{
  "d_expert": 32,
  "d_shared_expert": 64,
  "router_score": "softmax",
  "lr_router": 0.00103,
  "norm": "rmsnorm",
  "tie_word_embeddings": true
}
Below are experts of layer 4 (counted from 0) of a mixture-of-experts language model. Rows are named router (the router's row for the expert), down (a neuron's output weights, with its number) and show model dimensions 64-127. Each number is 50 + 12 x the weight over its row's rms, rounded and kept within 0 to 99.
After each expert's rows: a language model's description of what the expert responds to. This comes from a sample of Wikipedia text that the model never trained on.

# expert 53
router:43 46 40 51 53 62 65 53 64 58 25 64 55 41 48 64 31 48 39 38 64 63 47 56 59 37 48 76 37 58 33 46 69 47 42 52 39 57 47 62 36 39 52 62 52 57 44 59 68 56 54 36 49 64 67 32 57 35 40 64 50 33 60 58
down0:52 67 51 54 41 57 44 45 51 59 46 37 45 32 38 71 84 36 57 59 39 49 66 66 41 45 42 30 39 65 63 35 45 73 46 46 84 58 62 55 44 37 62 50 60 42 39 59 46 38 46 60 30 41 59 37 42 39 53 50 56 62 51 23
down1:59 40 44 61 36 82 43 18 60 43 36 20 36 62 24 61 52 41 46 61 32 30 52 71 62 57 38 45 57 45 54 42 45 59 46 71 48 54 54 52 70 57 42 43 71 48 57 48 55 63 62 75 39 39 73 49 35 40 46 70 60 63 62 57
down2:55 54 45 36 35 66 69 48 69 48 48 76 35 62 57 49 50 49 65 28 48 30 64 66 44 60 70 52 53 63 36 47 66 27 46 45 71 53 52 47 38 46 76 65 42 37 41 46 68 62 51 39 41 49 45 47 63 53 79 43 41 53 41 74
down3:27 47 30 67 59 54 54 29 34 54 42 63 58 41 61 57 53 39 44 56 32 59 54 48 41 53 56 53 44 45 65 28 53 66 68 57 53 42 71 55 48 71 33 35 40 22 42 41 56 62 54 65 58 42 48 54 47 45 47 53 74 40 64 39
down4:32 46 43 43 37 57 51 33 56 60 53 33 38 56 59 51 57 70 55 45 53 70 60 67 40 54 69 42 52 47 53 51 38 53 42 64 62 64 58 42 54 55 37 75 68 58 27 49 88 52 51 47 73 28 58 57 45 49 29 64 56 40 40 61
It responds to: Opening pieces of common nouns and verbs after articles or "and", especially award and event words, such as aw-ards, ath-letes, cerem-ony.

# expert 42
router:37 45 43 38 60 54 57 43 54 44 58 28 53 53 54 41 46 55 47 34 59 63 64 50 56 58 65 24 64 62 57 31 62 55 45 50 51 50 57 57 56 49 35 46 62 37 47 52 73 70 46 51 45 69 31 58 55 77 36 48 50 48 38 44
down0:69 32 64 50 43 46 52 20 54 44 42 32 47 56 54 46 56 40 44 60 56 40 60 48 55 61 49 53 47 37 47 72 42 51 56 40 46 32 28 25 60 70 51 37 55 43 41 57 47 50 68 47 71 47 55 61 49 32 55 26 39 56 42 38
down1:67 41 52 37 47 45 61 40 23 48 27 62 64 48 58 37 67 45 39 51 32 59 50 49 57 52 61 54 63 15 51 56 48 70 48 35 44 62 68 41 48 45 54 34 43 45 39 51 34 46 72 59 49 50 62 30 68 55 57 36 76 79 48 60
down2:45 40 50 55 86 56 35 69 27 49 31 47 66 61 40 38 64 30 46 69 48 46 41 57 34 45 55 63 48 54 48 37 55 53 52 55 43 50 61 52 49 52 43 68 43 34 37 64 49 43 55 47 37 40 58 79 60 43 55 69 26 44 49 32
down3:57 39 26 50 69 65 32 76 64 53 67 48 71 78 52 48 64 64 63 53 39 56 51 57 41 33 42 63 69 46 38 46 47 52 46 56 52 52 56 60 68 48 50 65 38 54 48 58 38 50 68 42 38 59 50 59 59 58 64 67 72 62 47 32
down4:63 52 57 45 44 64 32 67 57 40 37 61 50 56 45 43 33 53 39 61 52 26 43 64 54 54 59 56 43 53 63 49 60 44 27 38 64 39 33 64 40 52 47 42 26 32 32 27 41 67 64 31 31 49 27 32 59 54 53 59 39 55 47 49
It responds to: Inner pieces of longer Latinate words, often legal or formal, such as Ar-tic-le, crimin-al, col-leg-es, Constitu-tion.

# expert 20
router:59 55 49 59 65 64 31 30 54 26 39 40 28 62 55 56 52 32 50 67 54 40 59 51 64 55 63 49 32 39 52 62 47 48 54 22 64 53 49 65 37 55 66 33 65 56 31 49 48 51 15 70 51 36 44 56 55 76 68 52 57 37 45 61
down0:41 53 41 47 58 48 43 34 61 55 55 49 46 71 45 31 37 62 70 52 86 51 48 32 50 50 55 46 39 51 32 55 42 55 76 42 36 45 49 42 41 74 23 42 60 67 45 41 36 44 48 59 48 34 46 44 46 60 89 53 60 57 51 73
down1:43 49 61 42 34 40 69 55 69 42 53 46 57 52 76 68 61 65 31 24 40 62 40 52 55 58 49 37 67 35 70 53 42 45 28 59 49 65 56 52 45 19 26 54 33 51 60 54 49 58 45 34 44 46 75 53 66 48 46 64 52 50 48 42
down2:69 65 44 34 34 42 39 59 68 50 31 50 38 23 20 62 59 53 50 28 51 63 57 33 50 60 64 79 58 57 59 50 69 27 40 57 52 59 68 60 45 46 67 50 44 55 58 47 33 37 45 48 51 35 69 72 59 46 57 49 52 51 61 51
down3:37 61 67 39 66 36 48 54 22 44 33 58 53 58 39 49 44 52 56 42 45 41 30 67 64 58 69 70 31 50 52 55 72 58 50 66 35 25 35 53 62 43 44 59 74 44 57 33 46 38 58 24 37 47 51 57 39 55 48 51 50 43 30 54
down4:60 48 38 51 70 67 71 28 40 56 54 32 42 40 60 59 50 59 48 46 39 45 76 57 39 59 68 53 35 54 44 52 61 60 51 37 43 25 26 43 64 56 51 41 47 61 33 42 56 57 47 41 54 72 48 49 70 75 58 37 48 51 55 49
It responds to: Final piece of a person's surname, often in sports tables or lists, e.g. -ović, -ski, -ov, Singh, Patterson, Aspelin.

# expert 11
router:79 62 60 43 63 60 47 62 54 41 38 32 26 73 36 42 62 50 43 40 37 49 44 30 67 70 51 64 56 32 40 40 61 71 56 59 49 40 46 59 47 28 38 49 59 55 40 48 34 62 32 34 61 51 66 49 58 65 57 35 33 30 61 35
down0:62 56 38 63 61 46 63 43 52 55 51 42 54 34 31 58 58 27 50 56 63 52 76 40 56 32 27 49 48 54 42 55 46 59 64 75 56 56 55 70 56 30 43 49 56 72 49 71 59 40 55 53 36 56 48 37 48 64 51 54 67 65 46 46
down1:44 58 43 55 34 37 50 59 17 57 61 60 57 55 78 60 43 53 54 50 61 68 49 39 60 23 44 35 39 44 53 40 37 73 48 47 58 42 45 67 50 48 55 52 46 50 31 38 59 48 41 41 39 48 55 64 31 64 38 59 17 58 53 36
down2:67 78 62 65 42 32 74 41 47 59 40 47 55 44 34 27 17 37 61 48 27 56 53 33 67 50 26 57 67 53 33 62 67 53 47 56 72 58 62 71 50 24 59 51 49 60 51 57 54 49 46 32 58 46 63 43 49 53 48 47 35 67 49 50
down3:65 48 51 41 66 27 64 42 49 50 51 62 68 59 57 30 69 54 49 48 61 45 46 34 48 47 21 38 56 50 52 59 41 44 62 67 57 32 38 36 55 37 38 58 66 63 33 40 37 54 47 60 66 71 59 16 66 38 58 32 36 55 46 36
down4:77 45 64 52 54 46 44 45 50 42 70 40 49 66 34 53 52 46 26 30 45 39 41 52 66 43 50 66 49 24 47 64 48 51 45 47 31 49 56 45 39 57 47 54 73 59 69 48 57 66 54 44 56 53 75 40 61 43 36 53 41 62 44 39
It responds to: Whole first names or their final pieces just before a surname, especially in biography openings after born lines, such as Matt, Ros-a, Nikol-ai.

# expert 9
router:48 50 63 52 61 74 40 64 56 63 49 57 71 28 42 47 49 45 47 45 49 74 26 47 48 49 45 54 61 34 69 38 67 37 43 68 53 42 67 48 39 34 45 66 41 50 48 48 58 38 45 52 50 55 63 70 51 53 56 30 59 51 66 56
down0:54 34 35 59 53 53 61 57 46 53 45 41 80 53 58 59 54 42 31 40 57 71 34 30 75 56 55 29 54 43 40 55 67 25 38 58 51 28 47 49 45 70 51 55 43 63 50 58 49 72 44 32 63 48 50 68 55 35 58 56 44 54 61 60
down1:58 46 54 54 59 51 50 45 64 76 54 55 53 49 38 68 51 43 50 48 61 69 42 45 55 40 36 49 53 64 57 43 44 32 52 54 38 69 56 51 52 43 65 26 40 37 69 45 41 51 69 60 46 45 47 43 44 38 44 45 61 56 68 67
down2:48 42 49 43 52 48 51 36 46 37 40 48 45 58 39 56 49 44 56 54 45 51 49 79 53 52 42 48 52 72 72 52 43 56 56 63 44 38 42 54 43 78 50 51 46 69 38 42 43 83 55 61 34 44 69 56 61 28 69 54 54 57 67 45
down3:33 53 53 53 46 38 78 59 65 34 28 57 52 52 04 49 39 53 20 65 47 56 59 44 38 61 44 64 60 55 68 54 37 33 57 39 35 54 59 64 59 47 47 39 64 47 67 50 44 64 36 47 44 43 65 65 51 59 53 48 55 49 39 51
down4:60 48 46 37 48 51 52 57 47 57 56 35 45 54 50 50 33 23 70 61 28 41 48 53 42 51 59 47 45 50 42 65 60 55 38 44 57 46 49 51 69 55 56 36 60 28 39 52 60 41 45 56 46 49 65 60 57 62 64 53 36 54 59 49
It responds to: First pieces of longer words that are prefixes like pre, per, con, dis, sub, ex, often after articles: desire, prestigious, performs.

# expert 44
router:82 60 22 27 73 65 59 65 46 34 39 45 47 43 51 58 47 39 43 40 63 48 60 34 63 59 38 35 50 49 57 67 62 53 38 46 75 76 65 44 60 38 47 39 44 45 59 42 37 35 50 49 55 41 44 66 38 42 54 61 66 39 60 44
down0:50 40 17 37 28 68 43 55 87 47 51 47 53 38 74 62 41 47 59 66 53 25 46 42 61 58 34 56 41 50 33 28 64 37 40 48 62 41 56 49 36 60 65 44 58 35 69 48 37 45 47 49 46 58 45 73 36 47 56 49 40 48 64 48
down1:54 67 59 71 32 43 31 44 55 30 43 49 45 53 54 29 57 55 61 57 53 40 27 62 34 59 70 34 49 50 41 51 50 65 61 55 68 51 44 40 50 44 43 78 66 42 72 35 61 40 47 48 44 65 49 52 64 46 56 35 37 55 14 48
down2:40 43 51 31 56 43 46 53 76 33 62 57 40 54 58 45 52 63 44 55 57 55 50 63 47 39 59 38 55 76 37 42 43 29 50 61 48 77 34 53 44 52 38 50 50 68 38 52 51 50 67 50 48 69 33 44 54 50 57 76 40 51 54 66
down3:67 46 45 47 34 49 44 54 41 50 43 31 53 26 47 61 71 59 23 69 49 28 62 58 45 52 55 49 52 53 45 37 42 48 57 59 47 37 67 68 51 55 50 62 33 59 60 51 66 57 45 67 29 49 43 50 40 21 48 48 42 43 62 46
down4:78 66 50 57 41 50 50 38 79 44 55 60 64 53 47 36 56 60 51 50 48 63 67 73 59 29 46 74 82 59 45 59 47 43 54 38 55 59 63 58 27 39 49 52 47 45 55 69 40 43 53 57 33 68 35 57 45 54 47 47 52 39 57 54
It responds to: Short mid-word pieces (ul, ur, ub, ö, ú) inside non-English names and words, often after a capital, e.g. Rurouni, Iurie, Dahulu.

# expert 27
router:57 47 25 38 34 54 49 55 57 44 49 49 57 65 59 37 35 38 52 33 62 52 53 40 69 46 54 34 59 77 58 56 51 57 39 55 62 49 47 42 61 57 37 44 65 53 68 55 55 62 58 39 36 43 43 33 60 76 45 51 57 27 38 41
down0:43 51 22 44 35 50 54 39 55 58 51 36 51 51 74 30 50 55 66 54 51 45 57 49 30 62 82 52 52 68 53 50 34 45 72 26 39 51 57 41 67 47 26 53 34 54 41 57 42 54 52 53 55 58 50 56 43 24 33 52 41 43 38 43
down1:52 49 54 38 62 60 45 28 55 39 53 50 59 68 73 69 48 48 67 38 48 60 58 56 47 30 44 30 36 50 40 44 35 39 41 40 68 56 52 42 41 45 38 36 39 30 66 40 46 41 34 65 40 38 39 71 69 62 40 49 37 23 30 68
down2:57 41 61 65 47 43 53 46 39 43 43 65 51 52 50 60 62 59 51 70 36 55 42 48 35 58 69 36 71 51 55 62 31 35 53 60 49 69 69 23 51 55 65 58 70 63 35 50 57 56 73 52 57 48 38 36 46 43 60 35 30 37 53 53
down3:55 57 64 56 26 41 30 61 60 60 43 69 45 50 38 62 38 54 77 47 44 50 41 58 41 47 71 49 70 66 66 56 62 52 60 36 60 51 47 60 39 57 52 45 61 39 60 59 78 60 65 62 43 44 69 36 54 53 37 45 65 56 49 49
down4:48 68 46 41 45 51 58 64 38 54 39 43 57 45 42 45 55 33 48 47 56 58 51 47 43 43 39 67 45 44 52 60 51 51 26 52 49 49 49 78 36 72 68 46 48 44 56 66 73 42 60 61 56 51 53 23 68 46 43 65 80 49 70 18
It responds to: Middle syllables inside foreign or unusual proper names, especially places, such as Sask-atch-ewan, M-umb-ai, Cal-g-ary, Á-vil-a.

# expert 12
router:68 49 53 44 45 57 38 65 45 20 40 54 33 44 35 48 56 48 43 66 64 54 35 39 32 59 39 64 44 38 64 44 48 34 66 70 38 40 57 68 30 47 68 47 61 40 45 60 46 39 44 63 56 58 61 30 67 58 59 36 58 53 45 40
down0:47 39 54 44 37 42 60 45 27 51 23 58 43 59 45 50 35 58 40 54 43 31 36 61 64 50 54 46 37 46 42 83 50 72 24 45 47 34 45 44 40 24 49 70 49 42 49 50 44 58 41 61 59 60 16 56 56 29 42 53 44 60 57 66
down1:49 70 57 51 34 64 64 59 66 34 66 27 59 59 62 52 71 58 54 52 51 73 70 48 72 65 31 38 50 27 69 54 54 34 43 45 25 61 39 56 55 58 35 61 27 48 62 48 44 35 47 25 51 69 47 44 51 49 37 45 49 59 39 56
down2:73 30 64 44 69 63 59 66 49 63 67 29 44 68 31 36 47 39 45 46 40 31 56 55 31 59 55 49 53 57 70 46 70 59 40 53 62 36 31 27 56 46 48 42 59 41 54 48 37 58 37 42 64 68 43 41 60 39 62 47 52 59 39 54
down3:39 42 53 44 50 40 49 69 43 34 47 44 41 40 64 46 70 58 42 59 42 62 52 62 37 60 69 66 42 56 42 46 66 46 55 57 51 28 36 70 61 44 48 44 45 67 79 53 43 52 35 39 51 20 42 50 51 65 52 52 58 54 44 40
down4:34 53 48 47 44 47 30 68 43 58 56 37 64 52 58 45 54 72 44 46 54 38 58 50 64 55 59 37 62 35 55 61 72 30 49 48 61 45 38 40 44 37 64 62 62 72 51 75 49 21 52 44 67 50 41 60 51 61 56 41 41 32 59 45
It responds to: Word-final pieces ending in vowels or -s in Latin, Spanish and other non-English words, such as species binomials (-ensis, -ella), la, los, el.